Experts of a small language model.
Experts: 64 SwiGLU neurons an expert, 6 picks a token, a softmax router.
Below are experts of layer 5 (counted from 0) of a mixture-of-experts language model. Rows are named router (the router's row for the expert), gate (a neuron's input weights, with its number), up (a neuron's input weights, with its number), down (a neuron's output weights, with its number) and show model dimensions 0-191. Each number is 128 + 32 x the weight over its row's rms, rounded and kept within 0 to 255. Numbers have three digits each.
After each expert's rows: a language model's description of what the expert responds to; "comes before" lists some tokens at least twice as common just after its tokens as in all text. This comes from a sample of Wikipedia text that the model never trained on. Tokens count by the router's weight.

# expert 0
router:125176116143104183047090121117164095119119096118094086107136175142099120132088102136138101088198146063167142209044168091089086157137144117156111128143132115113167113129114054138180125130097155176094131180093114112133176145124159197078154110104085119180152038125113123107153139134144118135174113169124102108143121147129143116178110137113104107106115179125122060179121095114155156112136128109109108117135127157101136082046130102157174149099199147115081168100149150208113163102074095115085081101194186083134118151138105152146145173066134126125191114119150107098118175152120137161
gate0:108157119096138092033111139164150175120116148144118091111202133073130123096152186089103032133221113119088112150063084083099106137132182106125092118123111129095101059074196132147127121081114173119117132162096187113096138113117121165065147109096149090128169103114147109114129115097164123129084101135083142109114106173138120182148200127140141189146140090117088136157095085171126159147115147099124069125111053102068096109084156116087113120121103141103099109141141149196117083147068132161228171134103139111143137111145156109075117140137101121131179164109118141133164200090134168134
up0:096090120112102125212163112113136088134169122146098158154087162202115131153085125144221108089096134159135142098118164140156140158121079151112125158118131110199167154170113139098159122164163148070087147155135115173112085092135145050118127077171111109088094122048088129113098094132097115119088166105163134077135164162154146083104083108175170102125055167147123120117158150109151088088149139145156177118163138150133178161119086142140125093145130093116112136155125159133089075123127099125131080121193074135107130187098155166181138124115124164128093068178174142141124057150077093073
down0:133113164152153117111093106092120138100131063133051150123123113109121131159153105112079143138157083135122113091140132101125157085138098150092153080151073137122042148128108089175116121102156099133085176150173151137085163127149071110158108113105158189127092138205148109175134179138093149145138144107134136146135089107199150128121111155087153130078168149122144067098107198066144086181097170130103125114143066135101128132112081112119117165124147174105107105129144159192131169153134151067159079113109158174185172115100052178127112115103150119094097187090150185116106108123081099090
It responds to: Biographical facts and dates. Words in short factual statements of dates, ages and status, such as age of, born, sold, declared, July, closing brackets in tables.
comes before: "\n", "2", "1", "\n\n", " by", "ed by"

# expert 29
router:067117104116118082133072126080106122073069103094094130139141155176142078113113142164118119134156153110131175112169151085130096137088079070123110161090139131112156116136119149211140113159121120129101142087156127103158070157114141182143104192076153111103103124126100111107079108127132139161144096145096145150143090148086127175130120147054155095105130123136127180181120125128128131118113120057089066106107127142056209088159100141154129152149163128166137121092124154126128121139194178097118135170103184097151132134187128162108151077106152102062107119051135114134122150173086178108
gate0:089122163116157063097031112145181166100125093126136089112146132086166078140212158143150079157151136136098124166120111070112143181110128111104120108129123149136136079130179092188156101122137135132139181192073135193109198110142102158148136136093193140139191095158136121097095127149155170172091143137087083127159159136134104178114149120119139141097200098143130084209139073132136134081074129166146119098177038107113038141087162096121149079106119120094132138167129137104103063129086147091168167120061150159114121153119141104071139139129081096146129169114157110160136171121120149135
up0:131112113113123145144170125148173092091162154121109158155057083181107114118052151145182160098160115088131153071085138109175135168083109119132119168140123118170065129170097204083177182163102167048129117053139141142141098133135114107120076142199113108136105160064129138134105172093172103087137088121129169097135155121127182111165112142137122100103107120111073128073090186094115081141212134118162100159163157164112146176134085152114138100197084076166158136170133149131122141137151080181101122100169117079139141121101150172195087149149117132111127050158078122173127103150046137106
down0:098186100149138059090076124047103215100125152104063131116123167055081108176175142135066148134159076122100108154095181124121159115146078103091082112088134138139119114151153158121149117108140167137001136137134110098122149168208108154163130101110130159128118121157135171139168159150171104137202130110150134101135111135150123178142136142146142118122135177092170106152130156129178133204059129107120142097133119135098153125109108133097108139105126107112106086162148097156135114141129129105154100143173107147156197113098128185096166158195160152169098137117110147107112143081050108109
It responds to: Digits in numbers. Trailing digit groups of years and figures in tables and citations, such as 2003, 1945, 954, 022; sometimes odd word fragments.
comes before: " | ", "–", ".", " |", ")", ","

# expert 38
router:163043151193150151123223177102163119108065129134107077087098151135122155130109164113071137126176180119123160169081183146166179161141150096118150147097133113118115147137138067092151096092125149151162077126129178062150141118099099102119165117171140144120077143176148143122104081178065159093137133165139111132090146152103115105191147068169137107164145127124136164146142101136112180132148114132108127136138161136135099084159136153122167117127182173157181131137138167184067070095121060140138095206133158184195123159173140156112105130110191130146057125082171123112097130154143102135
gate1:105090136165131137130125150081139166127151097093161090101131158134144087134075094140164188116128054089127166179091140073144116150129081133108158120139152165137088170139224096104148169106134127114112122107145100150173135168087131161138153096111159080153105101127080150139113161165120092130148144150158135138110101055083081116168099072157066120203175145105079163173112138092161127097068129075097149127147111060112096123121102129093111100159109116119167143143135107171131065127154163160109083061125135072073104086157132135086092164091085053172148176149174078128104116158092095119
up1:098152095071105058151076079176154158138169154177082100104131105084144070145150173139151133151133102176102035145133037130059163105112143094119122183105072123168147092076063085118155068100077170150059120131112114125101176121146120134106124179114119171131143141155121114076156083108062163168141058102120084120129105176127109174115112136063122080148104140114137159065122109102108079181102109159152170048195104125180115181122129131118171173112144122105118105118101115070120147110061127163111158154066117145123086103139147142119100106152137164153130106183095122125140164118102229187
down1:155139126078184194180131093124169121112094078115153033161136111127194113081085129101089133149095142119165120114162176136116156132098132177126181186119134163105117082120119108137170144165128153134111148111163176119097116161095101163132116161116110049125120176107167154112165125134138131113145150120138129120065065162121100144153164125105133133198077125136135120094099100142124168109138084118140134090161082123147106116070107098122187117112072117091034112102111139121130126154081135155185136140120152154130057103174152098147142122075161132115117162181133060168106149143169144106
It responds to: Sentence-ending periods. Periods ending sentences, often fused to a word ending like ies., ion., )., plus word-final ion in names such as Dominion.
comes before: "\n\n", " The", " He", " In ", " In", " This"

# expert 49
router:066138176142140114123098150157133108124107115166099105180083035092111142150116191147131152081145102107140077146165166149162118108147069105094180134082149123110113158128206129056125123161140131093130118107147115128134140181099141134115199131063176103135173110119113195193124148115115087167137126108154132141092151152139108124124129157153099165120109168117149132119117145151105177141096156089141101189142095120119157170117105118104190131068126031118107125137192195132181135058083111120086091104092153157064142110200172096130114069115121089121125158168162126127077146131147178118
gate1:194152140092127090189049135097158196145151108117112124105166134148136143123134197172133141151148055094085091152118177090165115127121127090142133158080134152128067156107151081129180102174094087155065123089131127082129146144084100137109153167139164074146136115167117135130126163142089124198112125122176113140119088106134103134167121108096068057093134107162110148071151120122128118128153160102126160110154112094124157117096105105116141100204179094099099133163133102157147096101154180191029114115125110160153106139136137155078146135133134055197117121135198178118076135200133123156
up1:103144111121115082072132117122073109160174111154070068124115132128134056107184131097120131142122126160093081136088090060036127113160137123136185139136104157145163136190083061099113131110173167112032088147126095131117129162143158102145104167092098168165160173139101134086112045131087101183179115108117097088104124176110107173107087100156194167158133123107104146126092139099149113156086093114164143058192134176188074143150107163114118128139159084121147134149105133101146108107108146078159082181079112168099047139147155129143134104122082118203188110149155120100083118105126085136
down1:088163145151185148156110134106086137166154126123128098189145164132229109131096134123121128137063175131126122158156072150140164080111128164157119117125162120082118104127158104091153149221117116127138116160091095119203091172120154161115169144080124101076091141115144114086118096160157097106118120119189145125128124127103127127164127154112139181099085172139089132164091105059139138108205095164093123054139076118145101124124138155140107116126148156090064182144163164125130090194127152100148106187126104093092057115157146134145148119148146080146134171170094154148143096139153152069
It responds to: Sentence-final periods, technical text. Sentence-final and decimal periods and word starts in engineering and technical prose, such as 76.2 mm, impro-, mach-, bul-.
comes before: "\n\n", " The", "5", " He", " In ", " This"

# expert 51
router:128161125128135155093139117110151108130165150080112098140135158108155126160085140157102122136168165124195128146153143171110168131130178041080091142139144137131130184162143149165129130136070188143131118133155152071191153094149107158155132192116170113112133172102121075090084208124123082140085091127171139106135146090126158136140107133147155120103152056141148141097142157146144155117148138073105148201085106108119192200152129172141155125090131107147086144065157133082096128092120126142152143102107133147119092114130083118077093081099127099146140148097166143088067192099127122084
gate0:138146144095138117106104160117159170118142104133134108126123119103128138126163209157161120079185183136019132141121115151080140132127153157101094120141100094124121114096173119153136155073086162132131129187109167175104202104130180125167147156138168101097199172137148117060073145119169082120129129105123105114113117076177131144100126155122109172081130114141149127159094114152121125141140149115137111099168073093123092118082141121080145127149108105084113171091090134087127130096079133138200162106087162167129115128140088088141129114147139146114137148174045122155146175077144109110
up0:157122138129117130168137138117133085165169141126125151151050141090170098136173102090210153139064154138166160081074190130157147180107110113113166198098166135163164153139103150077158109138189174067180159070160094127124115140107074106104100052136112130120097110109132124144108141136153127137132129118126189076188196181122138073102090176199114116142111122141099127107135121098120065212196174068104090148184139143127172111124095150132136116149113132133169167174133161155127082104171071136146205117136115160113140158064219159131100115120176156117074066095143126147126062154056138142
down0:141150173129157126089068124111099189099140128039111131139155124110080108104169108137062143174141082136091156092123157075113159109132106104097115107149171101164134159115116138120149137129133135117098201197083150138153119103112068133162096138084131111091134139131113152146147159134074088182147105148129106120099162095139114192133128097172125162131167094148127091110115171139104108192097166111105144104117105117127170138125092124194107146152132118159088156157159160196141148167147115128117148122146105178120175100131155157110131117117150129176111122085113117090105107136043132080
It responds to: Numeric table cells. Cell separators before numbers in sports stats and release tables, like | 76–73 or Format, plus nouns such as book, view, word, review.
comes before: " |", " | ", "3", "1", "0", "2"

# expert 43
router:157165127160098143128188176106177115166126152121130130148150175158159151164113134129101205105186158146105058164180129169106161116175099092087166161125155157109151083139132061128137094137140065167116138136158152124070099170085126053178079147101136159073172096102135150129102143126145061064125144131106094135102120192132135088147145143121126131129077112133173061155124098155110110156070125171148135107148088092113092072077091156085146108132155184149087080135128143141178120146132142113164104113143168142157138089202119122141129156117195162118098162120106137172128163095114110100
gate0:135119086101195101122080177111150167083159154149120117113127101112150089148135230127146146105232163127044119145107109076094161133135146143112111112118082160138097084122164122170133059127155166116127130203118140147147144145123125188190120146066159174123163150127154101080098105122125102142105105152138059089184117110133126149131103105141148111129161121125151127140090055107114128082135139174151161096171036125122120085086139114129117126125060076079114149131119142132154087125069130173166172131099167136112120087157104124103089126169069074165144154097149089141108143106164149065
up0:093149101157088165168170099151203074147096141117148138129111128165153140133146089113159143114046122133162089106053180130134133150130095137131143196084144147132179154183161197098146173156119134067161139088160133141132107137139091111127147062154153065108125113104104138102100097154142113091083117096085175118188185194143132103151099168191122108114075136127133140079169162080120098137174129165126080182143199161105121110130084152115140147176164151132148128136142156141077115129163114093126162094146138115115128164061181160179134148139118110089082065114144115128183096167078095128
down0:108133140117119113125035099114090137120157147128052122133181139103108130154170162131040118196138113154092149099126124159117138114085114112101109153143110085145139114159086120156130112123237107156077150106092091129106133165118175121105109127107115110126069150148114141169199110109156112160165156146126101092102119100128128171099146128102157151136115133068138114145125104196174087143084099175105144140156093147107094126104083105113090142143139178117156126190111156159164122148138119114150137132132158136158186157152109147132142144181149197107149140098151161118110064074109076129
It responds to: Word-final punctuation. Commas, periods and paragraph breaks fused to word endings, such as ers, and ation., plus the t in Ant-.
comes before: "\n\n", " The", "==", "The", "===", " He"

# expert 21
router:088107103195120140165092117132168114142155171139138177136139154125123067163155158178097147153191148120147112128145105125113118057138131163160136147099090123047054071088203160110112116093174133177103102083131154122123193161064193121139145197156117099109120022069147074075117156126145111076176143114067118125100156120118147141149085096134102160103135112116130070071133124105110120147114112117136127126152152103157094052124108088100139108168128150142144134183121127114095152129157092078148145105096144135145135099140175117120174142118109160155108128160084125122147142131124102066
gate1:132076074118098126144088118087169138128119111128091100101146140163151082124109080193174152137187109112124171116112181106142104153132104156152164156130124129107125120080151072079147145138133152121035088077177117108140151137077129138113164108100093143150073111142140109158126160148089091173194153116165139117101075089147084113130118032069132109146137106110108138135143123131157112122095088089116120125133084155107111167078104140173110133144154177116091166095162155172139094085105126146113128112069072106119114119141187139096132147151125083230155147096132113083112142164098127116
up1:128099081096105088144150075110160118133164135163084072090139108061143079121177130168151156111172106123131070109131093086084108131140089115186154156106087166157152098152115066124133100080116163180070099127129129137083191189128103117147144184110127149149150111132119127093130079107164089145177131121182123104126071198216109133131088104131126121128154104111136156083144127104154126134087138096117138052176158170137070178122119125135142138131168073131132111088129133131136084069106087073150127116085128120058100109153157119175093093174105143211172072157112061139140161105095141133
down1:150125137162174165126145128141118111149138150138129114084134115136132140065103101149093107204128113157190146164117101155105117116071185140140139105156159153134139171122154076178200168078084088122186099159138162138127129154102119181141120155138117131110094179139087082157180120133120116085083091143145080137089149160146166136065115109087155149106120129118095096109099160054151121058129157144150160086123157098160123115081179075165122212104088157079090147131128132129102116150100109129164081168152087107053054093110153112100154124130146119159113143127126130142174131133148123107
It responds to: Sentence and table ends. Sentence-final periods, line breaks and table cell separators or divider rows, as in season., years., |---|---|, and stats rows.
comes before: "\n\n", " The", "| ", "\n", "|", "2"

# expert 54
router:099096106104138163069144147117173206121126062138126099082105161121112070089104124123097149149135084105149198116165103155148136115133129097036122134111112100067128089158115129133103089096123132124067123149090135122154058143106090124155181132196157222198110109126167146107140088136115122118117079111124132133138156125089068141115100169164130072118121089177134160130159169138151100100118109074143095126170109143136161148181092133184093136123163140133141105113133198085133151090103099101093081116149126111111128158099118135170171143057109098163109158111196166113095147106137133194
gate1:132125115080087146087103127090135169104143080137174108055154146173157110092143156118191149152194064169161124183141156116133088127106060133162144181138212129108168134127177149078190103169096117171113124122101152120146097093132120162130085145088102101165111081110115123105065110146133086142142155117184097147090131103127153127142140053066113143157140138125136149171166114139147149106093085117142202080166129164110131163165122154125125100161196059080147116121135133143079101146109141102106092143138133072096107125109167134109125111121082091180152095091232085122134104179072118137
up1:145074045125130074139071083089135150141138136153088103069097169039148113092134171125139102154150104132131086155150098067116127120106118102105101136108113134173094124185105071168103106101135157150047103151099124147113146200107127016157136156080133154144157157152024098068170120092093101145115095144102065113104101147119097170145105111153149135107112156093159148151090110142117080158101198142149122105187101168152124124134102103149106110144127085130142099152139111135168116123127151114070113128094133131124115090165069129130084143121107136162119135170060065137126129115100143186
down1:098141120149177139120107155138104071145067126112123178119126137168178085143109085054155143095057180124127127117136157106127138147092213154157152126149182133089139174060139106156131152188183130139094148145136125163161088154110101164115160132172161137124115139078101113166172148139158178125079142132115115128092139180122112142185152141091127252153076194143106121077110163131154136130080116123084140083160136123117090130059113178165060094128090107174032141120146146134155134133123135166131177097135057138111083127122174126143094098124128104145139208159114134157118154119150133140
It responds to: Line and paragraph breaks. Line breaks and paragraph breaks ending sentences, headings and table rows, plus a few word pieces such as Hart, hous, divor.
comes before: "| ", "|", "-", "The", "- ", "In "